Experts of a small language model.
Experts: 4 experts in each of 20 layers, 1536 GELU neurons an expert, 1 pick a token, a sigmoid router.
Below are experts of layer 13 (counted from 0) of a mixture-of-experts language model. Rows are named router (the router's row for the expert), up (a neuron's input weights, with its number) and show model dimensions 384-511. Each number is 500 + 25 x the weight over its row's rms, rounded and kept within 0 to 999. Numbers have three digits each.
Before each expert's rows: "mostly gets" lists some tokens that are sent to it at least half of the time. This comes from a sample of Wikipedia text that the model never trained on.

# expert 0
mostly gets: " not", " during", " which", " before", " been", " such"
router:493471502507507503513465546488515544537509511522448502487568512486491456479485487521527549519499481512500527506503488495499478464493475526489490482496497516542529494510464527478483506474508529503447480489517472521531487478518491516476499491485538476533475479475532490504511508490487517483504483494460547504500453497472513478499545521528491513488479523492523578508455503512497506406454
up0:516489526497501489493489524555527520524507466496477506476485474554477489521504465508505476496524517493475502559557469494485495519475480545470491507519540529507461510458494496523459474484496510535507492492490536498522467453495532499518528525509451508463482491495457507466475491499488496498491491514524465485505499491485476483490476469495516517488481482515525508444455486545477509476535
up1:517455487473538501517487516503498512521492461514529523485481525502482531486495527502510501468535544515531516513540512500477518484473492526483486494531469463521539472507496511486440519495512514513513519540462504493513505530498559470490531461504527478486453495534484500513504493488541531492529494497500457503533477480483514498505498503497528520475531469508485466506501525492530518537534
up2:522517506527494523495463525528529480545486531530491476505502466511488510501455477470511521521520563499487510543540514498493505474505508522516482444517464538547482517509465513497532480502491536452491462494540478482473491464514489488526476496521508519494522497529521494516483507504522488467531489470500506459469487515541535511480536512486500534498499517485509530533512421528510480520487
up3:496492495491512489503554515461513531449507531524471469535506517477514486534509510521492470486477533495507513475541487499502512510444499488521526494466504480539520486565554486476497505509505507443459474471491521500509491517492472517507494538432495494481500509476475493498467493507497558485486512498488469500535502491508486440455485529534524531516473472488525477497474495473499450492500
up4:479514483509575498499477513487500458535513474467484500481517501507481499472474458513541491498493532512500498529533471514488471476536505478498530477531502484537516480489510490481505522512517516489516516482474524465512517474501502498545495518499501521501523487475547434467518508480531465506500504483486497527500504534497495480487487458472540485518512500497549513484464529466514466521505
up5:465514495453487482502449487523456469499521523466483504515515504527488491452467481530504494533540513537528519530526480507549538511453508517506490490525470464469466534493469471489487506533510461489455516515526483499491494465506526478506451482462528531503539502550483461524507499492481478525469489481470500455498475502458455523474499477531534492518488493521520478497505510502489517523461
up6:501504481472494525476516511499534537486483490489472466495502460531496445467471467486533523499457466510520488485499488495510510529547518532497459554496516481507514483499490480522542527500489498478562483519561521470532537519484455514531541529518494518528454454487478522490448506467504505479491527508500474493537507532492497528482444494505437527501490513482519477485534512453522484490492
up7:558507498482493528484435470457523517456497489518494503483540450518486503498505490506536514504525564481502511517521492497527496456512505474473492469566482491523499523526547486494499497501514471538476536486524478520473474519470521523510531487503501517487501522490498504513478494496512518496487469515454532536507518509499494517539486476492573485455506499521465495502508434463509445546509
up8:483501497520494498527491493484511484482489516508532504530514523486495519471512487476516514500474545503451480497489495501468550494461545501474517491453524497479499496486485474533473478534492468500495481500475524530530525507507481493530502476454501517490524476543469511522521528532472540463499522505503526520487478492509462465495501476528506461499510534460522526555486521511570512522493
up9:535536489470512468509528492541510514503488490507468499431516496492500461483479522475474495472496532514564504566516503518468477467515487485487477528464495501492543503488501532505506473512465517509498489459474471522495462529489510482480510494485522501498487535554445522496494487521548515511497495481497472564514514509561531519497465525500525499481507491519530524519491516482477539498481
up10:536515489473495507497486530498490480473501543517465523492522491516481451512491528500487506511467515472496534419502474523549534537530539537470499540465527481509481463516485522501504541507482521504558517503473470549490513491505520497536454508492499493493510534483534443489530535506498480507473463471496507496478471474535522532545525481486506499501514521535518512525536518495501456518525
up11:502518535526509480497528523499467490486527516465457529533491464488515494495527514487499493495460451477498471533483548561507512492448503522494486523436524481511480510463514455475530506514489516463514471508515517486547512502518532542478512485499499491478549593534562491513510494517510523525515525481513504465520484444473493494495542464521475512475541472529497502482470514476498466515499

# expert 3
mostly gets: " 2", " 3", " 0", " 1", " 4", " 5"
router:503508505492499524473517518491503502451486503537466538502534501503504486529537487513478500510489488516462489481518517517512526459465548489490484497499461458520533463491495512498497505494445505525488498467500520495513457478524505485458500534504462456474519516431478531509519525521509510436557478502507473504522514508514555493475512467505453477526490508503505482518519498481502480507518
up0:513477554545493503565444443501471532491526483494522515516479503471501442571535474517512468505538454488513491561490513488517479542434503486529476463523485470488485502474493566530452484509527479451484513458516459479493503439499489521495488525495450509470486505489507429492452502500509484525519489523500484499519525516519480476510529511481525490493511492529490486487550528511516482511527
up1:500507551518521480489515525534504545462486502494485509503494498471576482485489500514492450474502507527538509484515518506482498467457543461512502467454503469484538514488485515489500506511525476535533518507489488508518509507488495476459471542477513525494509485543517510537489488508492477474493468500452468532458508527494560493517505512539486504489520513503494548487495553520517539509472
up2:462528526499495483469489499501501547458505515508548490538524536511508492512498507509458472546480518504532512494458555453506510462460483541446514515504486549501532511518486471511467507447480451471459488489508521504522502515496486517502473483486547511472474459487510505489497515533483495524505531500523489485497493497506457511542482497484524514483519494502517501486514551528527436503473
up3:519478545475464489497507520493518482473519509495477458514502494484487514510498488514501498513513529509477482518527504515528488522438513553503498492523510428458511446501487491523517490520484488483513553485510534521482491501509500506512499509458479509482509496477501502480530480505511485544448507505495513505490539500501498443465506508505499467476560516516486479500495492530584503514512
up4:483527498506498470522518504475494452508517497536476554502499532503473484510452477480470498479459500530511510429520447505499522509501513487503469504454505517475528504453557485503469517522477477489497502470529481489468502488506503493495494508521510531463552514503519513485509501492545490469517525535529526443535520475556468486479479459476486504528522469475522505501504507502511489469536
up5:511500470442520495522487514540526508502496527498519519478522501525520501468480536515502517489502511489472544452531499512523516492497475499472499512452556467498450503537488501491447500468496526476477510501535459513492451507481475515464492498492496528477506533476478518512461497517538488535484495504508486500504484464448509488491524552446506532510511528501457520450450530498439506456504
up6:503514495475468549478549461535498480528470485521508526514503501505526513509498506503492505488537521524469518510528506494508520494492506497498525485530524458466462524499507540484452509462463437489490495495470545506525489509516553495513502508473497475445476538454488522485524491494499490509449489514526491536459520478488465517481493536484493532486494484501548508495531482498518442473511
up7:499478455560460495454520496467497512479512500522539486496501474495548500520492537516485510478475513538504546502519493508517461504501526461477500456468530535452458518502492515539483513495491494502482510481488488470463489468461468477511513515451535498479505500493504513487523491524516516528479508495480492496480522519497466471491522492525489498515511515549478547484494490507501516547466
up8:513524505520483461486487484503499534482478498500501455476514459523528481499525501513487451458516471484489509544512452453494518531492472451470520538503503540488495494512480509446500519492536526505478466483529489472530536481478482500531529515491460467436503496573472476486516470487501497520466513507529538525524499523513484487516491496450522500448504522560520530479487500520498472495524
up9:528535486498475486532479542481535530552533500495528532509523421493503518498540503456481510476508514481506486479509463479509531497492525536520496516509515501515490464503500471495508553546493524488470473487503455501476525497469539483490554493479506471449493503502485494525459491470448459520454470487503513498477529464489514503522470537549491497490466493525538485550531479511513517460474
up10:551510448509489477503462491505531551534476529528483525495508529488556527527489491477547509491463548488486513494520511443480540485541526495494513494512482496492463464492517481463515461486471500467453540525448505483470514514494502506489445539461503497503531485446487497495450564514521477521497474454533522479492465491517514508482492477508474505490509521517479509481511536508472534476499
up11:544517533507496514542476496483466503489524483462488523530500470515547455483495506428531534493510507538493519472491505518540523485478491481505509501533494504470536473472481491550508530577480548501521509442482482525513493478532480493507529493507478501472480488459524491490516478511506530523495474507504519520511566464515487487509540508485487486495484513450497509458502515533516513471524

# expert 1
mostly gets: " —;", " team", " games", " player", " band", " children"
router:502523475544518479532528511507479496489490463456486516513543468524527504445497506505448499496492513535532550518462483504503499485526537499496536483468552514544482506428516557508474481503543500467507500491479453524442453513450461481436521500500543548467456500495515485512497499506510484494489511455444463500490524476498562524506535504494492527481470529519520494475515478474518499524510
up0:514532489520508520496481521470481530504532500502440554476512515527455502499494497514522453519499511475483466519503497477502478501544465527477488521522544483528498484436475480506539485488504489535537531541465497523516494536488476452497446549497503514459488543504526496448541498525541468499519518481525504490488531510487493525476497484484470529476495483499461543531536509496504489507540
up1:475519507535516551498474447521528497523503508505484455517492525465477518547501456538468534554502514513495494482522507506529524508491500477532489571531495509502487498521495533526505547555455478516507484535487518555520474499498467472475515459438456509537479487528512505460505543534434540465515478496538539491527479528497509499518521520527556523492494508489465534524486469488543473528507
up2:506512468491549439498523480494538500466464469532532516504439526472507512460522474503521451478495500492524549509508501533557482493490501484484499483475497478518506511474481463494479499534510518463502495485548497504514503501456495451524495483524530510490499519500494550530551506494518495512499476525464526466470523502500497522522481448525507512481532523452485474474496514478434481473512
up3:551512489447545463511527483499488497498535484448491513488438472489478526498519513493515487518525518502501488514539483472505538500504509497524486456516476478458488517472478536494524496560479501527513533503460523499503515512505478560520480489457493546480519484508478519476536514499508490526523512487498503529543496447536471477459517455486536457469517559508526526510492477502502506480504
up4:486542478495457488525460541526513548507528495500527514483499511475542499514473496487530509461475488527465497526512462492472514483513527471489487477475503541542492539479508506434498506486475490463518512525481498517475469515454552524499487496514499518503485506527503506500487526534491522534470494471494531444493531473482505517455494523460494538490501496492531513515463482504516515521463
up5:490475497502493463461500488450513502514503537536469502506488521520495498525534484491534519509471480512520553514512484473456511482455495510532510502518507455498531500544444488511522510481501496514527513536505480567446515481506533509539466549521504446496466522503513510455466493493485447491490490497506535525529476521513454456504502530514520507510477534499511532531545526504478495549531
up6:463518497524503494500526491539488508469492477469510511514489471487507505507544471525454541462507561472555536483476479578526468509518532500479492495548481537508516485473458496481527515563510496504519496482492496474504473535467497507542516494482473468506461568463506528454490508491468544525493509487515478495522489491496479490479528519437520513513468495528471489531481509509498529494509
up7:474481497534444525537536496489475513480490468508539491480493502520478509524517503520528520510480491520512503458472494504501514481508506447478522505487538471463507510481492505493520482516515455500520474508496450519516488509524521507537493470509500515503543624521481479455502458518493490455508511484489532476521518484466548447491523543498513457491489500482496458473545532522517497477518
up8:486510514487502460524497512518480506535513493513503484477523478502501489489501488484463511560522433545479501501457508503443471440488497516523514486475497504472475517472518512485519460496543498512512540493462536550543495460504490507513558484486533471521507512511463477502510498500495525489490473537524433508460519491529525482490487518529455438493459521483516535542497455565487516497510
up9:509502494491515454528490501508507494466514462508539518515500505534510495457497538508446530447518538479488519497488484519476462540446491529515489514459495493528504498473450531441495495495515466489479499518498503500517496498507480522436475483511522523495491504487478490492537531504498511539515496501545503505491500474460545465500493524485507507515558521454486508514531516489541463520537
up10:486549500515515473520439498515500501492505483492482519497504465494462554529509462490521485481521509500453517482488427576493541494459513516504496480521483520497456504470512512513474501494480475517493546480498513522484521491496504493473502514511548514525479525483485548487494516517545471488483475509515528458470512508536453476517534482500550472540462541511517510488510489531487510489524
up11:498513482508491531470509566475490496516507511537483549490525442506514457487504499506480457504524520509479489492543532526469507481539511539506469489466482503471488531491537526503524494489520516535503481535501447518486504463515508496463489513532472494551494480517477494486531538503529506478541474475475488510535496481497521536467494528494521509498479489493496479504464520483535546506499

# expert 2
mostly gets: " New", " South", " National", " British", " government", " Air"
router:480519480452513457545513513476495513549503508533504463541503505510506496516503513467503493473530516481493529470479530421486474481522501488491522465525469498518523495505512529472487487503481529517488501502485508484514512488526532500508507479511473476517564473487505537456449538521517535495515491511509527528511510496513481464480482512515536505533503492490535499488495476526477511503449
up0:500516494505503479529509482525499494524459486533545484555499494480529525485491524525481468453481490509508463526490507504512506488492494479510532484507474483492489509441527478526493490491435504487444529452495484452468527507527508447517504491500498500464486480490526502507481536512484501546522453471503514471491465460496500493492473518465536469475480515526508525582511505454500495513475
up1:521491472463524527492544513497516479510507578466490534497508507460499479486489511492486541510537479502526527502547526494529483519520571473498498470500488473541494472525484478455452505494503494496461486504534473468502527493503543532489480517516486461455539473470521486511494478502444475505498496480548472522480504496452481536464479499501540514533516519468469496497489507497471428494497
up2:472523479469464477478508548510487508506474498516535523518519461490492515501496531470526526505531500492525480476461477503450521540467473520476550481533511464508502480475483512474512584496517502480518484480474515503506489484517546493481479489517509490476541494480517492462502524518469505476565506519489546480507521469512465494453473559516525544538514503499470479523424500516473505519476
up3:487470483480518528494546495512487511555484502501473456486493534492497459509498541466454514492509469495495518529489462491532462486460514507527492483452481514465501474471469496497495494495486523517515443494473514519515507497517521483469510482514483520502518463475497500484514536491460519548500449477500520481543519514460506547531526529536493486510448496520521506489515491526474508464514
up4:498478471461507478482483510494492541516446486534460500488511531528547531520559484511490521507505507505537441516518515519480516475537512530501436500496502472490530464497518520478542489492556491482487464493492501516472516522473515489479491479505503451513482485474480542458502473490476479512516458475530516456489492531442468509504499521483497514469464556538537525491481510483448485490499
up5:502527524471520477503494502453524460501490486516474490459518465537497471516459516502520522515483516508520536481521470493465501539504500471496516458449537508483480512531488499476500516495566515486523489470477460451463515494490442473500545499525522512536527542542536506502524506505531495470490519476512506488519469509501524499496490493516493549465479491472493515531456494498489479469478
up6:501500474527514446551507477510522488495517493495466488516477483517504495536502500497531480492514526475523495514482489520487482541528432486477525499500476439507489496480510432425511501528474515551538528505507486494479482509510517465504453498547520483492492499487514536446467521494516449545463508497483531512492488540484457483441484453467522474512509446509461515526558500530518542512503
up7:557469514528467474505488504494518482455521498466509549426510521484474508489488491495474516541448496520429479489503465486493490533496536469496447471526511476550449527472479504475526479507493511528534471480496525526474547495515456490460504515438482494536513498500501503444483516512480503560501481526495463486507506521530498515535509444490493503509493511504484528480499551524475494501495
up8:544459553497520508531532512481527468488472488501510513493499463476495477542515563509519491532517515494573503498547513475542502509509521509486491524493483455473485481474497508477516470449474511509509490495496549470505487505498490529440515513450489520500518457521527529465475503516485481454474530448511469499505470516516464490553519481521486506510491505535505527492462477523524478524534
up9:486507514526460525486507488474490482503454425492536489462491515467518541467493496526525490485473523497483483487475475503501505509497515515503515519515513492488432506504491456548486486515511478478478539515548577494463514446515474474504490477555545471468506505522514561477532467472490465523476495533494496505509511488471486494521489475496560543494493514487469475498482497479515446467493
up10:500493540524527482489483509514464531512508421465506480478495540516482495537532509467491473485483520473533510515486474509508498480439501509453549511501510507516465495495565473499499488452504521532505515510536509511505490494464513476484481451521491452505456490527443461499486524472499477498510491471504525488493482486538503489492500493507489542490472485482504486437528498515528469513506
up11:490459505508476447493502479464487525472524442475510487530485475502484504472428467500528482499515481468505480528479446488517548487510485518512530518504516459534492505516489509532489485481474485472546462528468492468485529504480513510476498528525499513501528513544445491517469471486489483498500523517441509512498526510529521534509501531514460490475488499497508475484525503524504496470503